From a checkpoint of a small mixture-of-experts model trained on Wikipedia.
Size: 12 layers, vocabulary 32768, 122M parameters.
Below are experts of layer 5 (counted from 0) of a mixture-of-experts language model. Rows are named router (the router's row for the expert), down (a neuron's output weights, with its number) and show model dimensions 0-191. Each number is 128 + 32 x the weight over its row's rms, rounded and kept within 0 to 255. Numbers have three digits each.
After each expert's rows: a language model's description of what the expert responds to. This comes from a sample of Wikipedia text that the model never trained on.

# expert 42
router:157173167133121136167099164156102127189127155154087084118099107173088115086086150155098149178111099153139095155128085156098076144104082128139136107111117202058148108170066091143168111096135149165104183112164171135144091149121184099146094162136137098137137087113150114150153071157077138137173149094075101161205088145143170189145108090148093146152100139090094099151116163109128132093171099102089153087163101097089101114153108174129080164096093156084189094096096095105164127080076107112083097109101148147186147096101160144093183090101136112093106123134167132149169122161147148141
down2:172106141128121080145184205097180121119095158115123118119123151119158103167142103112171055135127195192073107097138149142142122097124126162103155143143176136104119110147167074148116171114146076128148093062120085138101077091166154163103109111156124149103119165143132171095111091148180151167108135094197138174138152075133142156108125150140096135138118090169154126139070115135127115096142163142156121080132127135143125132092192199127188102142151110116119186089174180123098155156096095119151123189104090101117095198120089098193122134187118146193160144110121095075128191109094089171
down3:117099152116148111083125189156176164093148133142155111111116169141194150125100123159142153156138151065116153120166176169144155096092131114116122128115143101185147105159170076152161159053123149118159151140095102199157063137145153074112129066079130104077110179095158162097095124138173151154119131100127141167140154097132139123111102102160136137104119166138179168108152127160101111113162118122090121129128161125132116059074162123127109101157148101155136129139183149066056170184102125125133137108164114181061145172186119134105154127166175105180092102100116149138113196110201200192
down4:180131123135121110156061158148125117159157114107110155103130101075167111164154063130150131084104146087098105139124100153093142140151177131157112164108138126132151136161159117160110138130146086113120087119132113115078066133189089089126130120153093103097135114178200100119123124120202166160094124180119170133098105083075164105100093148147082063174100135182104160111131072170180127134100169128090145118154137106156177083071111204102096161134113128141237082122106133189080211128127145121142139106114097152123108153093139118131120119133146029136168137099114121135123081167158153149
down5:117154115174120114162119127189141102110088143182095203115136108198126168148152074080138145105133151109128104158106173102084142184209139104118053114157143158094105135115098144142116141117137119112083146136117126135128185125061131164146117157074130093179144085145062077105149096189191149128136123151185105108153173145052083139124101121113169131123163122098107160081183119145132124096094073158131138143126030113114184109139157090153176163137096105144138112133140150042149108106115144145110186113137113071152108104131123105094120137134141123150107100099117095140098130111044087100
What it handles: Common nouns, often kinship or naming words, right after the, his or its, such as changed his name, took place, wife.

# expert 41
router:146161159155112167201109152160109131166126156129071097118110111185114117072107146149117137168110103148145109166110098185104059133087071132136121114075095204070157107166095082169170087081134174152091155089161176149132095154104150095146119155148135112108155100124152113137163106154102142142162158079108151166173087158147164167160112098146067124154126139087093105154114169116162125092163099104100161087164088074125098110172118173131074142090079169088172101096078084093158138094099115089078103113084162173150115075112138140096169081102103099110108120148177125150169114161162108145
down0:109143124075160096135129105155144124109103173093103121139137125133141054121171173137140154060074159133176118129108121146080132101114152145105139088191137158128107124128134208114137124159049122101122158109071142167061121163138130101143150144105134143073138139153151105077096179142124093073122136172117122139113146142139090098091212098129201071149098179111135136142196134164081142169101143138134103152129093065113154154140069101172091145113109164148199115111095106163152109098158074077111095125195140186169084144154110179125060157116150096108107081137084141082135126114138142145
down1:160100146126104184127168118072065109141124138130106149131234075120139147112137159127176163094146113121108095102110083164129067170132118091134144041150123137138152135080113182144208108127126172173116096206163104115119102098159130172136091127091187101183124127078151159127127127159102100104108129162160102108127137104126108102166100129169104096098055139087176182148147189152119122193114145155135151135122182130150082108154152135166195098139079166120136147121128100117154041157137113137123156113086148079196103085110121120155108103110145100135134128150112109083185110144159101100
down2:100042113157081090121141130072156120068127148142137112122086134112099152121128066100135067120131115204087118156094135156137183168124155155139122203127151178100117123135126115122112112125197072119145103081130127130165091109166154113119109056171142151081162095113090116120115075101176100132095102144178126113079171112142187133106222135085200152122108147132117149092076143125110073097088133084158173129145096127127121139087144211108122139166123142116098141129131097136119143127097080106087168122052166083133124153120166108114130104087124145128110103144170075172146179116082093162
down3:102117083125139139131136096152171173182169080148144077107144175111081092126073072120194126124125089110141071133094124144147175141103154127076107157141228100153099157103111126095118075130165151145127211168076125147160161155116140064113129077082144177138144083091130133120107110184146084155096124082141098173117192136132101137134103132169100177117116148137098092176189176091124108116150151107171163120105155184129155144098123191136075094109162107155090193124118117112154137155117150101136162153076114143105144169167117070162070133162081108137103098113122146136082169149121142124
What it handles: Head nouns after the, his or a possessive, usually followed by of or punctuation, such as risk, opportunity, loss, arrival.

# expert 9
router:169162146146079151172117161174121158180137169152095111116087124150103103095089192139114148164097080167137073125135080167085082129072091119169123102092099181091153127167094082159156108107114154182099137122181164121136082143113147078143096154133131095104152091121141107131161081130083134129165182075103129139152116151168180150146091099131112108166139147103097099136114151150156118078157078090101161086164117101121108110163071160133075148078074195084171099089101089099174110068093093097077105107119139154177144076085170162103180083084129106115130109126164128159153119134168113139
down5:185131174142177126146132189126118155113120111168131181077141183165098119111148117109071067134166149105109167081077115127192092177175101070187174129082121134085110133138124195179123086117096099179098101163110121097146119049134137152134091159093124151145142106112096089136123175160140137108153076169134091109116152122151115093113139091116114115121114156113125127126199069084165124124194126192143109169149138113146137140137126153172164113148113047130073130113136166047124149085123153116163151138108048123084097107117112143134113113136157135165190183163091128149167118107077138133
down6:183098122139108164154190129105052154126120163136131126150134140117123098162191139173118151139153106108085141154142172108111108165154127086154123100051117175146116138154148115172132140195144103176152063148160158109130153110121090141108128175104098191082114133106140140119119179078195109175118116147061241145181165118138158082091106145127086120148087127068083165093114154101145079130126088145078132117131162151117107134150154198096064111121175158114084140091143141123112168132139140124119142118119110138064138134082165151164108196168143060143158146122111138062144118115141102147
down7:232092162114129160117172154168187194053112146123106127130121136084135112174131148105132122101138162118092112228078134129124109085137136129121177086149128106115146148191143152169106137156171138154154064141123057132107184103113147126118125116103082158158171180102139162117196128122134131177110160136087082119146197029126088127102136093153166172101165109157128121103146129123181087113172123124135112172125162126157125139092081148137115077117130111126134101118169172180099161130126118110096097104144066094078139111128104109129093156189103097116165140126133173144137171079175135120
down8:178149157144148130122178079149125143133160143136120115127098095140089152193135064160149149121104140113095104149092159165076124117128194069120118193095129103095124112082061142135140172188150102206216102080089135156126104144145131077139181129145156129066138193113121125082091126177159094133162136176118140110149101088106109093136182071107143133207184153117105105140107107148145072129101104147152131081147146137120124141101197089163137153106121134167120109099165149158088174110147140161144163175121144126105195142079167137142109128083129105130138160059170112181080143106141108108
What it handles: Main verbs after a person subject in biographies, mostly was, is, attended, graduated, worked, e.g. "He was drafted".

# expert 49
router:184169149142103134191104137167110148149141148157094094107069106160113122093122166148112143172110098163147099151113104167088073114087089146163107105093094209077149090156095071152160088105124157171092152088166179117161121145113155093149103163132159073114149106112154121153168100160091115129169172090098096165150103164164184164127123097136094116167126157100078092145109178141154108094166104075073153087162108092107102118145101147102103150090078182095161097084087068107158126075097102085092087137097148158155128072110156132086172079089120096100107137140173127151166111159159133154
down0:061161182058101172132118151155102137135117174085120100082124076191194112163156148138108160096126152126125088149071125138115099085154108152226142110145133125188101145152099176147072131173060127163159120145092127142138140128161059136145168086046083127070148111110122131128118215130117116141062104146115121109133156154178155114144211091094105108137102112114177157122124112190114140173126092147085101176163119083107122140069104146125130162144130148108158070156129146113122119094162118131179125102150145131124125101115104118147115144140202169051141146147138136137126130151084116116
down1:138144147156095183085180083159048137135142113115142125161153117123105177111118122143116109120142093137151086179119071061113131135101097140163150150126070080136121081122194157109167127173130122147145109145126102143131168110136083126139093118118127166083095196091137152153067095155202096158102074135157130097113164161156127133136108107109129096192079145138151198197047158075090166123115157155150180139132172112191149158149112137149206135126177141162137107138164123155121065060116174099104166108170119171125133202133115133137122136136157169115088119132122073103164123151157132130
down2:142092188138126113125165098106161130103076152162157146139131108196143128147045134158139115111155116179074118168121145130154076159115132156129145203083085134067136106125178132163116087088143095120084127056082104126094087144135126161134143079163092114135113149070121118122113165166170124176115155104127151084122123142145121086136129135143181174141171128115123119074118147144114094062176109089122150105144111125152046175127102215099145128205120160121150147060128152125112156152116069159133086161094177132205123104162118124111134083205077093124132123128113092153113151079148131134
down3:044131131123059140074089099178178102135086086115115180137106155158158162135101116152110159132184108060120133043148152115115156139081117125134069148132162116137121189146152088144162144078186075041177124104135101126172118169133178088143127091132207123110092176098111146128094153195178138166082123148135080144173097116119137102128109136141151126122108065112177109147147105155128133123183153079140144076098140162113102131103150132127117076144104114189120124098098108163139169164078133173122143132090067157088160167102118110103144089165133108136115140157099151175114133099150164149
What it handles: Place nouns and location words, such as Home, Station, Hall, mine, located, Location, plus forms of be like is and are.

# expert 24
router:152159143136104145193097147172116157162130166147087095120089101151093107085086154177116139162117107162150110151124090167070079109102088119150123094099077193094142107183093101154159115101128155159099166105167162120155107154112162082143097155138127096128136091111176109156165100139086122135169173077076112145147102151173163149129103103157064137181108142087093086164107192142152112098163102090078161083167109089094087113147105178124076154078099161082180091098101073114168135085092101081079093117097148152159137088106161167095176082091098117108101121126176140169160127145153118135
down0:116151169079123157143102103125088167077161137116101112143121121121175051104113168134104132124163115125180094102090165142100162122113167177116121118144132052179079192128141193111075080175082183106120096087136149111160090122142112142116137084134092131099149171123124146133141159158152132102129168182138124124152107093148086101092141112181141116123116197096169195150124104181127103128125094136153112125130202089158142161140103153067103134132131120186138126159113119164121127116172043179138124150156154122081072147115129157123056181123166111101090162201118147199187112129119135161
down1:116118132158115195111143135106144160063122156150132152166116076151128110104120123120160146109146103189141151140116086164135165143135116173148136096130102088148097183111197166116162165103163168061108069155160102134113074100121076169086073126175108149123095162056202190095187126108150109120153114102119121144156138143158134105110138176101091172126035200110129159106086140088133158172198136113176149103169137089176103144166152142093128095119149125175134176139200141124101098149141093099131120093184118123119090128114137126130206137150128143198107105082138127124139147137165099127
down2:083064156130126106126168125134195044072124140119157138139102138124087104089134100136114122110124141170077129121134211103131108120094142126110126175156155127118155126173169113135148083145188103170156137101155145140188105098113144138125136087154151140148109120137140144127094118110151094161108149131210126089069110068154164164137112117156181132153189142127111158109096167164125082102148122062137186153117113107129136171025154152124164135164210156108128146181082111132174126117130031114122138175117116137169135150092219142157147094131066117131139121116171120165127145131131064139
down3:103103136147098141125070143123076141105110093130120128180153154124156187108121120142108102165127153110139152138122127171165184147083189086087109136110121104116139117125107060126166127111123166093147105124082122214175121178132150033120103043099149123095134148113151103135083107144172174135103147190131103134118191146129158113204142115149145118105133052154091103112124084106137182158133110154090144176140115147085105120058153183098132119157160106140090138140099136161128168160127092157133137108122170137100139176155104150143193166164135084115036121117107117073097163102197162168
What it handles: Adjectives and name starts for nations, peoples, politics or religion before a noun, such as Indian, Civil War, al-, tribal, parliamentary.

# expert 46
router:171159155169082135183114157186129155169132163151094104117065088166104119098115177171118163158120091166116099142131112170088093138092086132153120097097115209111157130156112073168159119098110157165103161094175163122150109178108151074149098161134130087120160097138144114154165111150084128116169164085108129173153107147161175165130110083154084136153117129081063087150130169123155112104155091079094163096160130088121086135139094160133083126088081175092177090101084069113159141067104118083089104119090145172171145071109156173101172090099141099101096131130185123150176117132159107146
down0:110130163085140155110148106161077156129159116142092122124124096152171050141136150078141120053174148091103111167077152108102157131118174125099134124146120110125106156154046218131097131156086143142148152112094139151119106094143104138112200119071159140082107097145135176148150173092129125103146165195103109099083118112159106098036168109150096140144097138121161176120088157176100130147145164135095069142109114118099138203114165123122143134109180149207144126161156101155103097149132074163151108100156094134128145119135163181095099184098110137170154095140076093181156150170086128179
down1:131114129144125138083150104107075131079092126125130124104123098110126149117163113139174130115178137134119139127121132110081144154119127156145179095130089100112075106119165198125191130149075111137157091182099123134106117131129092118123123069065085161130091163072147200140094064101104149141149036130134176118108196143118116120120092139088126108079015130135174159144076177142175109164190147103125148131137168110176099197126153114128183097144169147166119147128133128094120066155176090104160181133138102100140103120099143128117159133146162128208141076134095109152197150141146137180
down2:131053163152124092126155193149139120093075145105144148104083117165113131157105093159157133107155183157124108111081096093178099153081172179135088214116118166092150146140102170138159152177085052139177078115107173113144081070109140144106144078135124136103109106067122121129119143134196128121101113111130153101105157157115153108189113103149146136160135158094148144140125186144129069138092133102171144127141141135168068187115122149143201115120115162153082163140091101141110109138128141146120170198081152083098083144098131126150064180146111110177118155140124092104148183113133041143
down3:094134120158140127110155187166114143097157129138150069082119180125097142092086176110092146148118161060126140117132125118144166142079238171120077143141144118126137151115092073162158111109103109131159082083076126123187079097156170083112144064083154134099138096116145203114082116196142167155126152150115136136107172127122128102139159097132128066067107111089120130081137119168113119155147142142157115170115110173088129184066170140126115113094189102173153125143104122122146142145122061103152192112083151177121111136142092177096102176162115115145049090115113156126131139121199129122
What it handles: Sentence-final periods before a blank line, and closing == or === marks ending section headings.